config.toml
routed_scale = 1.41
n_kv_head = 2
head_dim = 32
qk_norm = false
init = "normal"
optimizer = "muon_variant"
lr = 0.00555
Below are experts of layer 6 (counted from 0) of a mixture-of-experts language model. Rows are named router (the router's row for the expert), down (a neuron's output weights, with its number) and show model dimensions 192-255. Each number is 500 + 25 x the weight over its row's rms, rounded and kept within 0 to 999. Numbers have three digits each.
After each expert's rows: a language model's description of what the expert responds to. This comes from a sample of Wikipedia text that the model never trained on.

# expert 51
router:507493499471472526564517491516517515506496462482506495483509462501417514509516508458500525467502479531493490500493486518521493534505498527545515500483478532439485479473553473509490488496482488
down0:482511485519450507518519496500506537471462455515446533518494511520529492525460508515480496457535507443506486481489532553552532517542533482497495492504519511494525500504481476471449484503505505
down1:515495546497523480514503487477519474468527496479490489553463462526534462503491506514529519533516507506492543473482493512485510507483516502504496495500530492521524485511496507498522466485484548
down2:504490521490503480511496477507493523516518457526526466477498554490506454495474452482538489504501497494520508495500472559523478476488493533511498503489543457469499534521527518522505510495483476
down3:513447499551489485525487506513480501493466469539488495482492546504501491491495494496480503467470483485488476463497524475486519490484505507472496492452529511505502564474524480508487514500486461
down4:519498472529493440492523539513524482513469475438505485534496509550521496434508472471494532510527499498493499486502484523503497490487553514528478488547472542495494481479500548485508481478483473
down5:468543486551447535494547465471510501494485467495482467472523509467522497528512493523541501475454520494527486472516543504444513499535534510534509479504485534498499523503465519507474492527510494
down6:469487512526530529500496497460489513510503515533489510478487512461493504481488486518501466478528479506469485474538529547513489450521527460482509486509473480541552496487520481499501513503504519
down7:503489455493477526515540488501530462532489471550483533551481508508490498513477491487484500501467511536485490480490519499555521485512534468444512511549498519547521519502499461489459483514490511
down8:472516490516530522505462478481577494469545492535496491503512497554484515483517489548451503506584476464489509483489478493481431497475512456497515548531481487520482473469503504508523516478501467
down9:510474490559512470530519515511489479461514487462498499462456454482497469488507520505507473485514528473475501507534492477504567476477500513534490505561481447523487506487477495532547494491499511
down10:481496452503497551511473514492471484498496523499487522491508500474532502454506472495504502505466502449500503473460490546490458512482503514501529464526481492497493485522511547514513516496468539
Place-name endings

# expert 37
router:527487468484479523517495463538471535481490509497501559520500510504471509524541500491534517504480470517519494521467491472521461471527533510495499522458496536470514515479510490496507493509531499
down0:487470532488438494498511468533486533476487475533491484507521499519520492518515478539504525479530502545502522505481484494500510433517497437487504505522486505514472503513481459505531482477512522
down1:497463523543471476491461475493511537525513523511543472484503497515512528497490530470494489508527510468560465486538533515504517495503503517495510532506526483401530489484547503519499538527510521
down2:506515490523524525480544471528455525488501468550506511511532497475484518527531517517453492556504504502461493505540539517523470490494466489495460491507538463545503511501484505520482492517539506
down3:498516494455500496508514510518531510514508476511468462540472508466434510450511491501497480436516477511533440499490515503489452480519519504462483467496553481523467492544512465500510490499504523
down4:519488510515486503542495512526513524530463510494507475507557521522515503544502513471518509485535530522510484555517525493461452522470506522482490553473507486484550442465476491467468499528515487
down5:520506490542494478531549472471488496443523497496485483510497547497480533516488506515472519508519465494501482534465479505483485454484493503496501512514516491477540487517495499509522505512513532
down6:487517489517525538487457486484519492485504484525480494533431532511478507516491508438530536468504531509491500494487511489503500470481521498478484476478484455488485512500524511422475463503479515
down7:508534525498506530495489529506482507506502479485477514451541525511494503536504503520512530528507524477517553451519570501509490499511501512483513471437505498451539481502476502472530493464472493
down8:490484555490503466500548471458480513518486488484487438493494510477500532494510511479512498463456548512484473527508510489520520427501508477501496489507512503479442492511527482512497514476490466
down9:530514509509530508487506531555523523517512504501512555499544519517513485538469490520557469510521521493501485498483524514459506469496488519515535519523463442507485499520480462483476453540478488
down10:536554493496488499518523508458585491507452496515481480519521523464510501482502490533510495501537495533515512504509533530507493497485490481494482502511485458456538515488510479498494510486518492
Determiners and ordinals

# expert 44
router:486488486460475509549483498521483519482491474457538548497456504494483523543517503471507496470487499490494510518512461536511475514517510505479483520503490521451509519504517494496539507470518522
down0:483518486470492519506553523519511507534476488504508545527468485489475498528475466565496482508489508503537490489480489465503555490491536483450489472513449491560514512484532493531515487521476492
down1:490530545504490502513528531523500498478486502519505468482539500496492465489526500492492529474494486485458518494515488479465495494459496480547521497490515488462500537516511504480549504486456513
down2:507510480505502494533508503504504467512497493527476506443506542543474504519445469497480543477500503485503492503493508501531481498518491518489497499525493520403538472543527512497507526487501521
down3:512510517540539479502544513485508493499536480505529542479476477480489495535457486459537514497540497541490472541500479523518524484519482492486463510500502532492470490478504541497515455507534474
down4:526463487465535482505516462566481463505480516517501514461503510555499474520495483516487497514498488493492490476482483481520487452509453503469472500479503538482487496505485505462505556523527534
down5:516498490489499496490473471469513467474488521531519531525456502495492498524482470510434479474497521516498455519517489545499537469562517493495481520497527530516511478501528541435442508502474512
down6:501479479504513493506520501495529452495480489484505495539477480471505499513514528504503525495489479451475476505485485526539445462521512478495517504479508474437518486512522504477490510496540488
down7:490436510490523481501502501549491471483437494517482473470476479539468482484536516511522468512479508486512507522475510495476559495432538557506501485498496470560458521534515503515506496469518487
down8:514467450493514494523499495492502531521451496479489504474478480484476481530501520496495483467503533542496526484492528509502457478489504456487472487457482519442529519449460511492502533511483497
down9:489443494504505521526480467492527491513486535451521500507484492483485517517515508501494495575513483507526497542507505453490500530518512506456502480509487537499512485495532521489477489486543482
down10:461470510500528559507498469534494505491545545515536531506501504473484493492512524498514499494465500494546492539522514511533520497474520475455519506506504487485493517460524466540534483524512489
Indefinite article

# expert 34
router:459479493523479509510506487509494526489461448458545489492500465497447518537509520470477519542482477470507474515490480508498452476510544537473509512515515511450516518505505498541547510472545547
down0:498506554514450507485471498502463486504442466497523464519543486477512506496504500523485480483480461525463535519513476493530495513513505487501489509522508528457498493461517490507494533519518484
down1:494499529543495493479496519482518487466491506527514489517520497495508515477477469499497526530452529511507470497542488502519494469481506501512496500486529497478509533473502505528570449517516514
down2:462511493498483513524514481512506511512477468526491518471496498524555485463500494497446518442504541496492503502498526514479497516521492505546481509507534500491513486527500525468475528540475479
down3:471490496522472486468534474526519515468577481504481445475476496457515518516542453542483511502513526482478502478474492503503500482516513539487462513531445499478527481472456483538522513535463450
down4:484491516456482487469476528482483524516497491503479564499530503483500489555467537498456536490479483515485492518480480475514494506499512477503508498489494493517496532497503526481478498471452459
down5:501536488473536516479495531487479490531497485492496486474471540475494529494460533519524505491523507484523515501477550541514504559490527480512513463482499475526542481523418514508461546492502463
down6:491495505534510527537484466468492503494490486485467517543526484458522480485508523513495513517537518452533490492492468499486525501470504505502494486501525493465526525495496479501457521483546470
down7:526490504504559493537500449504525501507478527540497478521548512505520509470499490453516526531514511494544511501462501480502491444532473470494480517471469511474450490518510541461515483459488456
down8:485517517445506491481522511516507481502553498480456521491492521524521515506532519491509501536492500515505526508483483496529480540482506516444543537505565550509477487474504497477538503514491520
down9:499528479572508538469471501500497463520476530463557538482504510517521502505499504503490485570460504482545495472492479474544517475546572547451494528482475467508551475516496484488490516513488458
down10:509458479462543447513518551529499572516480493526497494475475514479515471502468465507542536491471497545505491469476507511548516522535495509494521525524474503512496483484492514473527466461490489
Vowel-final name endings

# expert 1
router:521455514486475529560506494541474488466496469483507481486507487516460512529523518494531546463489494487485493541506479484542488506518506506522534508463513530457520491475525505490532508483525554
down0:535517464500478469490459523487516477479478542488476543510504487494485517542525497513506476482508465516568501470500484446474502506506547503519459478475520503508536513539479448502550522532492479
down1:523514524498475480506468514487519497518528517485512519518530492524520515490498506537499499464494533477484538458509532491486513480500472471462501498496476494501468497511504528458514504522488460
down2:506474542511500478502493478485505494490478472508533487474464489471508515520514488483506500495452512518487479518548489493461491488496460471527478488500526490440511477507514477537488465513479532
down3:473526541510468518463531548491477470480513522524529478494515484466497540507481537512534494505460470526457480505523478513505464503509507505470531476471520513489477514474459534474543523482482523
down4:527478527479481503450475493484481536502486470432526509515508430514500523528501491476462460495536479501485462526507448503526507491499489517535545491521531508485521567463503527498505523503476466
down5:525496486530541477478560520509538532547529497474468497524508510491477487558473489503506516520483515514514539480480529502552494528474479517479523529496495493552501442510495490457532488522504462
down6:453509500497467516501508480543507471552523451515480464492495458468519487499435481512494511493523537511464514544482478464488496499493547462493494479516494531448459544451468480471478527464481507
down7:540484581545495476519467516499497538487514531458475535502481473510516527486484486533465489448505507483508511524502516505482503497509524554486518472505499435490509476532532499463472469452502507
down8:530522477499487505485523462508525474461524518508467448517459478507527518503501516492515505481493495535445515446527490547505496505480530494494524529510530478479512454482446523508519508487514446
down9:496456524523497524501482518482503533519475473448549562477478473447463497456485508464531518479543493494563511500480494494512494559489494497526503538480513516510508551492549488505559504488515501
down10:518548485511530509504472528487463530507535440548498478497509472506465509538491484497518519510487551516496469482498481487474481456448451501490496511498482509481503486555523496447530475489487490
Abbreviation final letters

# expert 61
router:450484436478467526493500481507520525474496484481540497509511487485499495513523503498488514488470494500510504515488500513497464504499526536517522512502496533467518497499511499498523498493538521
down0:513510525516518497514527494490508514511520485477479484527577518522530488495496448551487532492476493506479474540502495493521474503499506495479467487493466520519504542503515519550461491480512495
down1:567506521493529520492494529503460474507492493498518561475485496518494549485463461484497506502498469493480493467486520482487511498500523470499464540493455489432470516480517472489499515532511515
down2:504465469491496525518472490505528519482510503473509499498526502512490500525513506528545503514511518535457533498541482465542446468484517493534492487472514525488555510516534538499491419474533496
down3:512519524504487560515523514506505497501501514474525499497506529453496503508483572505496507492466516480461453466478458519498496478503472476512521514470481477415462547493493481482521513486538492
down4:493523425490559481536502534452487540469474520531469536479509501522485496499503492521492461507493488494495481485493511493515525479491474492487487504490480488502491498495447490493536519441512501
down5:467492520570514522512565487468512510481489540521520474509522452505451557485487482530494522546486497489461477477538468527503493489504516521514550443539495499487504479485442493490485509496529466
down6:529541473527491482571519487490533541491531528470520493488501522483535501498497539499497473510543487487531510520504526487465540504492498520491487519464520455460515540463537513475489471521519499
down7:513519502500471510499490523477486510475511493493505502506481516492523474504492486463491486468477519515490481459514470462544526514514504520513512506551512470477548504514493509513525508509526534
down8:489528484507488498494505478505478477483533524502490504526495525511475506477528518497489556480503499532545525517485509488495505522517476520473514544487526457539507536486491487516484519543488488
down9:482537509505523502493500505460448489496533480481490509590469511522525471512495467513444511514524533425522466519526501519452494523514492489489484491513505516498478478531498519505551477488465541
down10:475480473503464504495479542468480489450466473493534462485427486480493481444497458536519464526500530520534439513545504515500519566504547491507509497517476540502514500482475502535496492482526553
Letters inside abbreviations

# expert 2
router:483486508473496491511502507506488504479470500492499518478512519514444491532482538506511504466488458543485471534484478506503485507506547507498512496503503495460533544475510477497517507493519487
down1:493514455546475527509502508504523497495526471501495533478515481462499500492513433504523507468498513518522489483462547446452494457496425512502479507519485446496464494495505524487486472507485504
down2:548473484470501485526515487465518468539487503509513463514532514502494507476483478509515508516484562542457528441492550509494487517502541458548471498511532480545510514500522462466519512508526499
down3:520537486479539483488477493517512493532498519514530507525491506500524492510487511515508493515487452493527486513481493499546531508483480471494479511529484503487508511473501508488488484509491516
down4:496494460498501498478472536504517479472517547475485549501495489523471515476509461494476495464482499500496484513449488530493473495463522493513467500446506483534497476483506521486468494508480504
down5:511482504501483516532428555480477466518507485522508498453518505526540483506499479536525509465496484501466542518511523505520533508476510527497545503491518480454482496466527481534477469528506464
down6:490473503524551524534531501491520482562479496528530528508507454503496464490494461529540511467514481517512527507473469550485518461443499518519525511523515513546521508519476490483491533492511475
down7:502460487493480495506542469511470522476506508444482459486478529449505482474479523505501458480544480471487493518546490467521498498526503523482534498503512534450538526487492496505535572488504486
down8:521577484486459466489522494488471461552523510488451460489485491513472529547495452510522483500502515485485541488483464512526570466470509459508517514540477463507535478453541474474468505534487502
down9:478539505481531549486497505510534469522517525474518487494531520481461503513498469514486521547472500471496480463467514538508513505503469525519495507497543560476530553488483498487539514473486485
down10:492474519489463519448480521501486488449531522461466482537485507529482487524521477432487479517517455567514520528499474499499511539511510483477492533489494510493481506475501509533485482499460484
down11:507513522524527515514501504494506507508467504493466459522558504537460503502481506508501483476511510521508458488502523493497534550516471468487465480474473491575496503502494455514503490497483508
Standalone small numbers

# expert 39
router:518471486479469473539538479496486494487507458486590508476466486492456520499497500523505508464493475503507470518479462522495502511504532526504486493546485515467560565498509501563543486474516485
down0:500486522539519469428513518483509488496531505525484463535483502463492475514502492457527520533539477542483503484511522511530526545543527525513476502501464507487472468490557505504507506488563509
down1:544468498520559492488514517534507468495493498484476462479478500503493523559462538476518523540539437532491523519493533509512484458545508485498486543517465438462532544516523516535497469494507475
down2:442488493477509506535527497501494493438522499467503484500495501554480514520478489522457535500437478529542460541523527526521489498485514490476503477519506529496507546530530535491500495491478504
down3:529516492498501489528486504528485518521477545516521533466440486511451515508540509500510519492479529487496541517540510449488499518486574476508496484466535474511466511516507500483518497528460493
down4:498489512534504463470489510489491481464533486468498498536536472498518512510522521514515478461471461523486460478482502526443503493506518528514515482500509537482518516508428525462511530483456503
down5:464515512443509464519498469480487501507500505525515506523524477525505493526504500496513524505509457502480456500537502504497466460461493541525487469526445479520524521489422480500525442511454467
down6:486484493484522497484502492512478464480508482510486507536518536528522492508527531458503513501474513509507516533520515493471516526539474544476524552519532469479497496488524512502504471480485481
down7:522498516478523562465505517507485498479464518533496481493536505519515515522533477521497509463526524509494522470478507456527527541484477548502476525461462509477496484471489501492510494475497467
down8:502462486489459489477495449503438520552465513511531497508529477491516460505500507433501453516510479515477531519509523540493513513564486494459506517472492501510497465479551526495511570508524491
down9:536495514515526520523474471447531489478508492475516484512510509475477466534512466548501538486487507472517527502476485545480493507487558508516509478441493544506481473516503515431469531512514491
down10:511508478500504536495520479514542515492523478483552503504532507523476506478469486471499494487550513531503497482495480483508474493507514516529481480534500462492490538461518498504501517527493529
Vowel i/y pieces

# expert 49
router:503438502529473516525486503504502503478494491466525479482447514497492505524532517483495534452469509543492514478516524501463496531488514519512541493471496519464541566502517492547510511485531487
down1:473490430516498471537493516517481504527508529486523506493489503516571494519499523552500530512499476502496485504500457488473514458479507474472480492534509532504486471422531496522518524462525529
down2:539520479493519484483517480516499535471496524538520511511517532495521454538475524508434521501498551512514507508495541562518517486488507549531521462527514453471495544481499436495485491497504512
down3:484473502499501527509533467487525463543482465491504528500495491463480472488494522512509530514526469518473522534491482520476523472481450507484490462488505536540467458510512504501515545491492512
down4:457512452493520503521470530532502533486482511484468478453480511486495541477491498501525467485508478495476510494525536480497493464491512518467522493499532504547488468540445529523513526489483530
down5:497522484517488470490528485475496537507488504469523491510517501502510491480489470456464507515480481452506484487491543495531473479551507493470517477451475469514492503488456474523520483520556447
down6:532492477508478476487506507542507506476486490505544550485493496464510496531504480501490477500546509497480551511535528533466479496474506552459474496524484494452508486462510518468514508519531535
down7:484494524518487484515502540522510504473516458471542480511522481506466503509471503519509537505515466485493521494474506499530512504508509529542487513492496506397519497489503543531513519470486518
down8:486497478478493460502533448500452516476499499520524494485517477515502501527472501545470470474508528531517496546503532542521436546449491490517489557531495519501474504567553487487457533500509469
down9:497490541508533543490513479524517509484506497504488502451501478491507494495491512472490525496514492483477502499473525480550483468521489514506483501477469496561554458498458516483493538515512481
down10:480499520476521505471513516477542490496498499520467472506525508496503477508500530562500471556512484497521497548544532502479483516536482523522497472540507500548487525470506436478541548504511546
down11:519473504516477477505426491498513478482519497534511465439479461490502519472502504529457476524515513455496513540503498525511494505525494475485529505539519500534518516466513532457491470463473522
Section heading markup

# expert 15
router:504472463487474525539500500507491551506488486480483490478473489506484488502507521482466535486477462499512528520483476521515518537491486513507499507493492535442496467489526480532537476493496503
down0:490518497463455497508487487513480485491483528496492460510502506497500495473443525497520559500526532496532541603486490528506502491518474467461464484477460498509518513537498503493505518523499515
down1:500482467524503503542490498533494473517529502505482492511480511541490529496454497479456521485483493486483471531534477512534490489517504489509457513488496523533492494522489482527491511503504518
down2:525504519479507484491492490530468523488448504479519493493487504551539482515565522465540491512581458483504530498470556516529503549507523536510551473466538505487510514504502525464506523469512505
down3:506501532498515432460538443479519515477502527550475468491453522478507482496515523483502530498455518504528513503462485539473483468555512536496474512536477472486526511505543483457509521523493493
down4:521508519506435508520481447479509477499508539493484468532510515513474513461511485471515489519461490524519455481472509456515509504513480491491492456480537503568463537515538478547492504484515497
down5:500514498503525500507480527476482515488507460489466512473514495478523472472491490500487480511452489474516517501460480529495497473468437469478514447499525498485499488479453499532525515515491483
down6:479482519549489481506479550491469496537493495532501473493525501506483531498565490533485535516530449496492526496494527507494521541522539482467516468506527457470497521482453523508431507491523499
down7:464502494491518538471464495512551508501463532513519514468512516524536499532502472549549481490460500485513548432508531489492479545535481465523496508496492518524504512558509490476551507528526492
down8:555486513511561561495500489522466504509488509551525508502461497442466496528472480505497485478519515487490463475489541469509552478500553516555544482539477462493522503516476482452499484497496527
down9:498523549529494475490505486494500480498525447496481505505506473490465469518507526529505497482541506518481525535483459474511500513537448502477507512476495529501513501551485507462488526527517476
down10:502494492511515522525524501492528488481469471475508492493532482479460497481513484486449507508515518519426471489519481520524475478469536544518455567531493530514489495500492524483510489487523518
Word-final syllables in names

# expert 22
router:486465509456473504499504514513483513517497497453498518500501478503453542526510544491512539466489459524530470500502476530509490487509516513552501507494480505470532544503498456496525501447531517
down0:491523522502521503521516510531494477522497491502501509511462548496548506494497488525490532476526483541464514521474506509454506456453441525496515462522499503534484480442463517487535548501510509
down1:508525510476480517510502520498509523507477456515495511507492502500508507495473534489521517529552460497504498465514496480543499558489479499470533455577521522528507515489479479480493481485481514
down2:465499490481479463536495478559467522506474542525475527498489513501503497491506506497463534485467471495514506552502477488502481504513506488460494506483484492464521535499468506526504502494489498
down3:512520549505505486522484493459499479473553514516462509501495533489453491509501544515453558472508474515503468476491507498508439474526516531525487551508510502468438509503464576528458504474467495
down4:481502513494489479515517470524521543528550449460530504474484485497445527530540504462524494511474484480448521488507523519471516511519502498551568495478486509508506522498559511494485530533510477
down5:480482534460509491479505498477506516488466509516528505499526532508501514474500504459492486497471503469502498518498531495503473528458491549499484486463513506569467498530502506486507483572488517
down6:544506530492487512468481480454477494482518437516462496478507530473502517468547490540491504497531484500495510545512494481467532490481527532533491509481494476560495472515487461488467488492531505
down7:465510519475457506462556475524497497503531482543480490504535515508534519502462491447488510468532504542477491519516476448483493456527471536475490494504503518476494501473509517504477488496495513
down8:523467493482525509534574509493512471524510520615464504505494516468490513511507477530484518449514474579531519534483506485449484499476506511496496463540496503499526560498476511512494490484490500
down9:502525528479526525519497505557498465538508515488517503504474503473496525478480453508503475485497547546501488494472540430515471509533454472521507507511505463489554517486474488488500503485543508
down10:496509467528502492514512518504494502448496538486514492460469525483511471490484516480518490547507439516502499507510489512472533509471473508465507460506482468387489512469496476480480526479509529
Section and column headings

# expert 5
router:458488466487499515493499479495481560490496534493573512517488493502498531513558517495495507500491490505473474551502473500504492497520505536512507504491449513468512487501500524496536496473555513
down0:496478495480525468460522535528467499467482489517472502476445533496509503478509496458478525482516523457491536463448521549510476498478475490496487532526472485491518480460500461472508506538528556
down1:529538469499480465507494462517517507478522493479496564544524521481528451491507508521504516466493510442477486523544552470486527456517508478524482488478485487470524506518529512475518494522458505
down2:476493489510534493477520497503501493498493468489509528509520535502513487509487511485459518481569532510474511506553508502475519491474467498480545474489521484492511475491538515531457494473489508
down3:520507490471522498493507499451479547480492541521477522518485511507472482471494499512505552510488477487489515477492436492503513507518526495483467499465501454536493541500459524487498501503501501
down4:485526519501474490513527460494496461540551498515490482459546455494496480523484533521512535532537511486517476533457512493470477510491464479519528480508495527465563499488482482511531483491500525
down5:556492510516496498478487528552478480492482491510493501508510519487469552530512466517513527498517536504449544473491478504479477499476510516505471476480492531486495517494523528496493497490507513
down6:469524512549473512458504516502490498483526495500511475488481495513514488508519511478483471460477549506584492496485504488467474497486495501495464508489550510515512513516563471530530519460475501
down7:483535496521502505479478507517454503521504505519489528482468452501523472526498507519488495461496508520506477493481489474473545415515456516472515499512492511514543490519502463486487484529490524
down8:510461481499490505471523506501547495517517520488489537487533477474535532569491488502552457528527488466471523493502457515516528520508485564527478464498537484477498487483518442503543518492531469
down9:496532526468512482529515506506499473517493479518518521521471466485514486499487489501522468480461455550519470540482492523464525509484486499528458462501513544507486472506506492500489421524519486
down10:491491515543547505504476488498517498509514503521519513512484510489497493497461488513497516505490486480470456490496466507463505457446503485507455541479482453535525518488566482511433491501470512
Mid-name vowel pieces

# expert 52
router:513462451480486539548508485519496541473494483485544515502486464480484510508519499486500544476488469479450502512471490505515502516507531508510527499493498510467533545478523517512566498496521502
down1:486506482517542496537548505512449489531483490525506553479556543512466532506497539484521492475521500500499489469519456528510534507484484522485507498487479495482520464528521482510523506532473517
down2:523495486492474512488513468526538504544470523536541516514500496480477495480489498491522540490519480479509570468543540521517485480490529463503460495464492527536540541521459504475491543504475518
down3:477501521441510478522525514497485504475488465495460505500512524520459471548485516519483530497525491543535497507492504504508482497479453466494502494466527486468480475512515500498512487490530459
down4:504521455475509534495485474530521462503492512510458495513485456522509494460454486487474474500500531505457519508478489498485529512505470496499505511532494480522476502524494555448440465530493507
down5:475487485488499540544465489538530520556446493521466486503485495536501473546486494513501472500507552476498508502492495495452523509494503465545492477498485505509497517468524546504493505495516469
down6:484494507509482517505472487492505507500512530448494534531467473545468466488530508486516483519505481498483528522549533509524489476499517481480488510462482506491438451515533490490484486510509515
down7:490481550499485518524503544480536507468472478512474511481474536494449478476532491517484483547491499471511513538501481503517486490482521461484535503514481521514486467491540471524520508477512523
down8:530500549461480493502502476501540493484513544518512478513513436519485499460500536480502478471469517523507522502475490512492516517497492495447545463505462495492487523498464475511477527478491472
down9:474513457472484511446453523503501498501490518517491476478528553461488500483478486531478506513501498517479490478514511496498524514495504496474501515474502506461534531521496512501488479488521500
down10:432508479556504508500498494493475467503516529503551508491465445492539488536532518437536510484464488464497518557462477473512463495510465510477521513457535520442501523530485520492505526483506477
down11:477503507489496471501520511478469495502510525505476451555486503495488530486523489472580484553518501530500450447491476474525513523546523446519512481504512511473509520482512457511525556535513487
Line breaks in lists

# expert 36
router:513459488500491508547521494500492510486469489472525524494489479488470509530515531475490542471490455538476497525473497512487503508509522517543491513449472533469523500445520504504508494474500536
down0:521514485499461515478470504460470479534485451506469521502498546485496475470490546519441508512517495502495510512473513493484447560526487534492477489511511496515461468507491550485457509481493510
down1:546489460480508551506521467531512502476505476505527467554480443522502503498508477495507461505523477515552475526509476503505491478499524477504543508488529470513490485513488493543515537530443452
down2:507513472521490445528488535520495506504505507454531486449473493489485527492504516514450496470489483476465458526524522489462523499492530517543518478506499485535511540467531496500454508489522482
down3:518479482473505512460480511546501498515519448479514486500503529514507496507495518518473494481532490478486476491511516491502512512532471508509544496466498528465503518470504505508499534443490500
down4:498482510541537515476497515451492517481482499524488481489530506492504508497484510499506521466487434555499526503490513463512510491485479513526493500507466478535437515499477495515502503489504495
down5:478495494483511509481481487528501496470494494543507493542510480490502502531503493467506475487470539493499510522472473504464520539515550544507468505538502513493496514493526467497525532502541494
down6:512504499520467509491505488494523476548500468528466517509474532546487462505491479474486460480515502505433471494494470534483526502499490511488508468484473509523532524470498488512499491515518570
down7:514526520495489456480518540481480500505508538556481458516542462495497523489469567458492466492480503535499506494514515552520513490491488462511519479500510476472537525491528527526513470469554527
down8:521498483492472475473490485499456470488476536493474515491464513497499462489497528524460532465494495488483480523519549478492500513485498499490513514508475487516490455445548488483502455508499494
down9:511510461508489493499489495495496466545522509474520499502522528545483491454524529505478501515538477443547445498478500474443507508487477478503519482479511463512515502510498500494494505526536452
down10:539488477504530481550505475515530480473518514487552481488472472492479511515484473477481541514521488528452491483503494476441514464444513516501442437506496511547489515509530549487504499573515492
Abstract plural nouns

# expert 11
router:471484472474489502518519485507495479492507496497521528454518483477494492501498527458512549441478474537491522524485490509523516490509533545536502496474466520444538537486502488501529477472528497
down0:453527539518537480480491555505505513526470506488520516495489457457470512469540535475513510485514505473493489476504466487503498513516487527473537503497500508489498512488522462554467491466500535
down1:493513502482511462486528519496522498499460485478507483473466444513489487489471502509482468505472533479524535508493506484491471518445499530467498465462501475484487503464485490533489528519491507
down2:496484498511516463506534546461498534519488487467485554474475480491486493515473508493486506493450492473504490449488510490467501522479499473527479531455454500531521501499474489496469554552499516
down3:524567505470532489469509494495504505481489473517497506474529512507502510499485496489476492482522538509473484534497493519475470511499492515465467510490464503540513506493515519502506481464494513
down4:481503513505492537518517496493511498499474479490494432518507478550512552493498478532511497512545535467494540480491444533496497502465499485527471476491530484492493493482483535532552511492444539
down5:479515520535503494540497469541512522497473511493523503467459507502512511522516446472533506500501504508530462460460474481466476509517486493485533528495496501465455519504502507474516519466472502
down6:472515490512491493433481532479492487481488503497498520515540492492516476515461512466539483569533474513508478498471497483473510513529553530524468499456496517490458507494496495508503510500492494
down7:472515481479539507499529546541498529489506497530493525507504513530476497496515508506448495469487508477516479497481509494490506517445531547551497480526497513490528465505508478487479469486527479
down8:496497520508451488534476547521501507478522507473522509511523485514535511467472484495500464498553541473521473494534479525464521499484504433500511517515464463458493507460501504516565482494514490
down9:503502485495455499493487499487486470490487488512483503512479522523478491487443511527506484506491488504563447522488493453451545480497508552490489531469578526525511547485455474531491488524487495
down10:507497495500502472552500479508494506507529485495483540479525490526499489498488517498494513472516483515465510510473494519510490487448514524466533520517499525533517478505501501442510482484473504
Capital G, title words

# expert 14
router:493488455486486490548515490510484517489489491497498495520453477477477508515518550500507519451491465496443545512508479523471472505534516505518515546499491502474515530486533481491541481477514521
down1:496525556512514483505461446438482446489527517527481481478487519472502477517524503561536521497514520491476502496532494498498467434481501508503520494458485485500498493529543512509463501517507487
down2:488495488534491481499489481500553493516498535501541558505506496494435538543498466495501477524470528485480517503475485551502500533524525477483507502481523473529489467478482504516456479507454513
down3:532536537445481496471480466527505510526500523480489489532528504562537492486497493497528495483494518493511524494515562460535519519477480486536508524456536462518445519504487509493468476493490460
down4:495478501504497501483463553478514483476522513511504524492516453511514536546494523465511505493478513530506477464506495503524489536488480526481525467482460468576501536487497469522521488517487459
down5:479478539505545518529500504496505484500504485522457517473535528472510469499503476452481525543523486532472450529498493465497502482475503502499521458490517503476515465508501527470481531518472472
down6:458535536447512516462495531491488495549518467480510499502495547479549520540477475517499490494501494446494494511472507462443536538506483500503474478512517504488483504526499500500557487493473505
down7:537506479471491466493524472529562505499560482492544511521482512514502512469488480517510497509497509466473539520516504489486506503514524509508476482514532516431494475494508531482563533474522462
down8:497516518493520513515509514495477501485528458536513493488492503536510506502506485505499490579518529457496508496482473534511512476491494526508507485548500493410479513536479477492489436519465498
down9:499490493535472540491475501503464489522486520471508482542520499515515458518517497543494475428516479485492454466503539496500505520493529498504478445515461465417543472442495518519526507478534491
down10:501505525503493512505513538519492481491496519513531484487520477476502539511494489508533543485504495524514474444521515515547444532487484510510514510527473455467479525476524514544530518539476493
down11:512511454490489459509515462488508516493512491496537540527533506522521522514489481492487500509524520517500505475524475456478538453471482456510496508499489476505485483468487537497498481504481465
Line and heading ends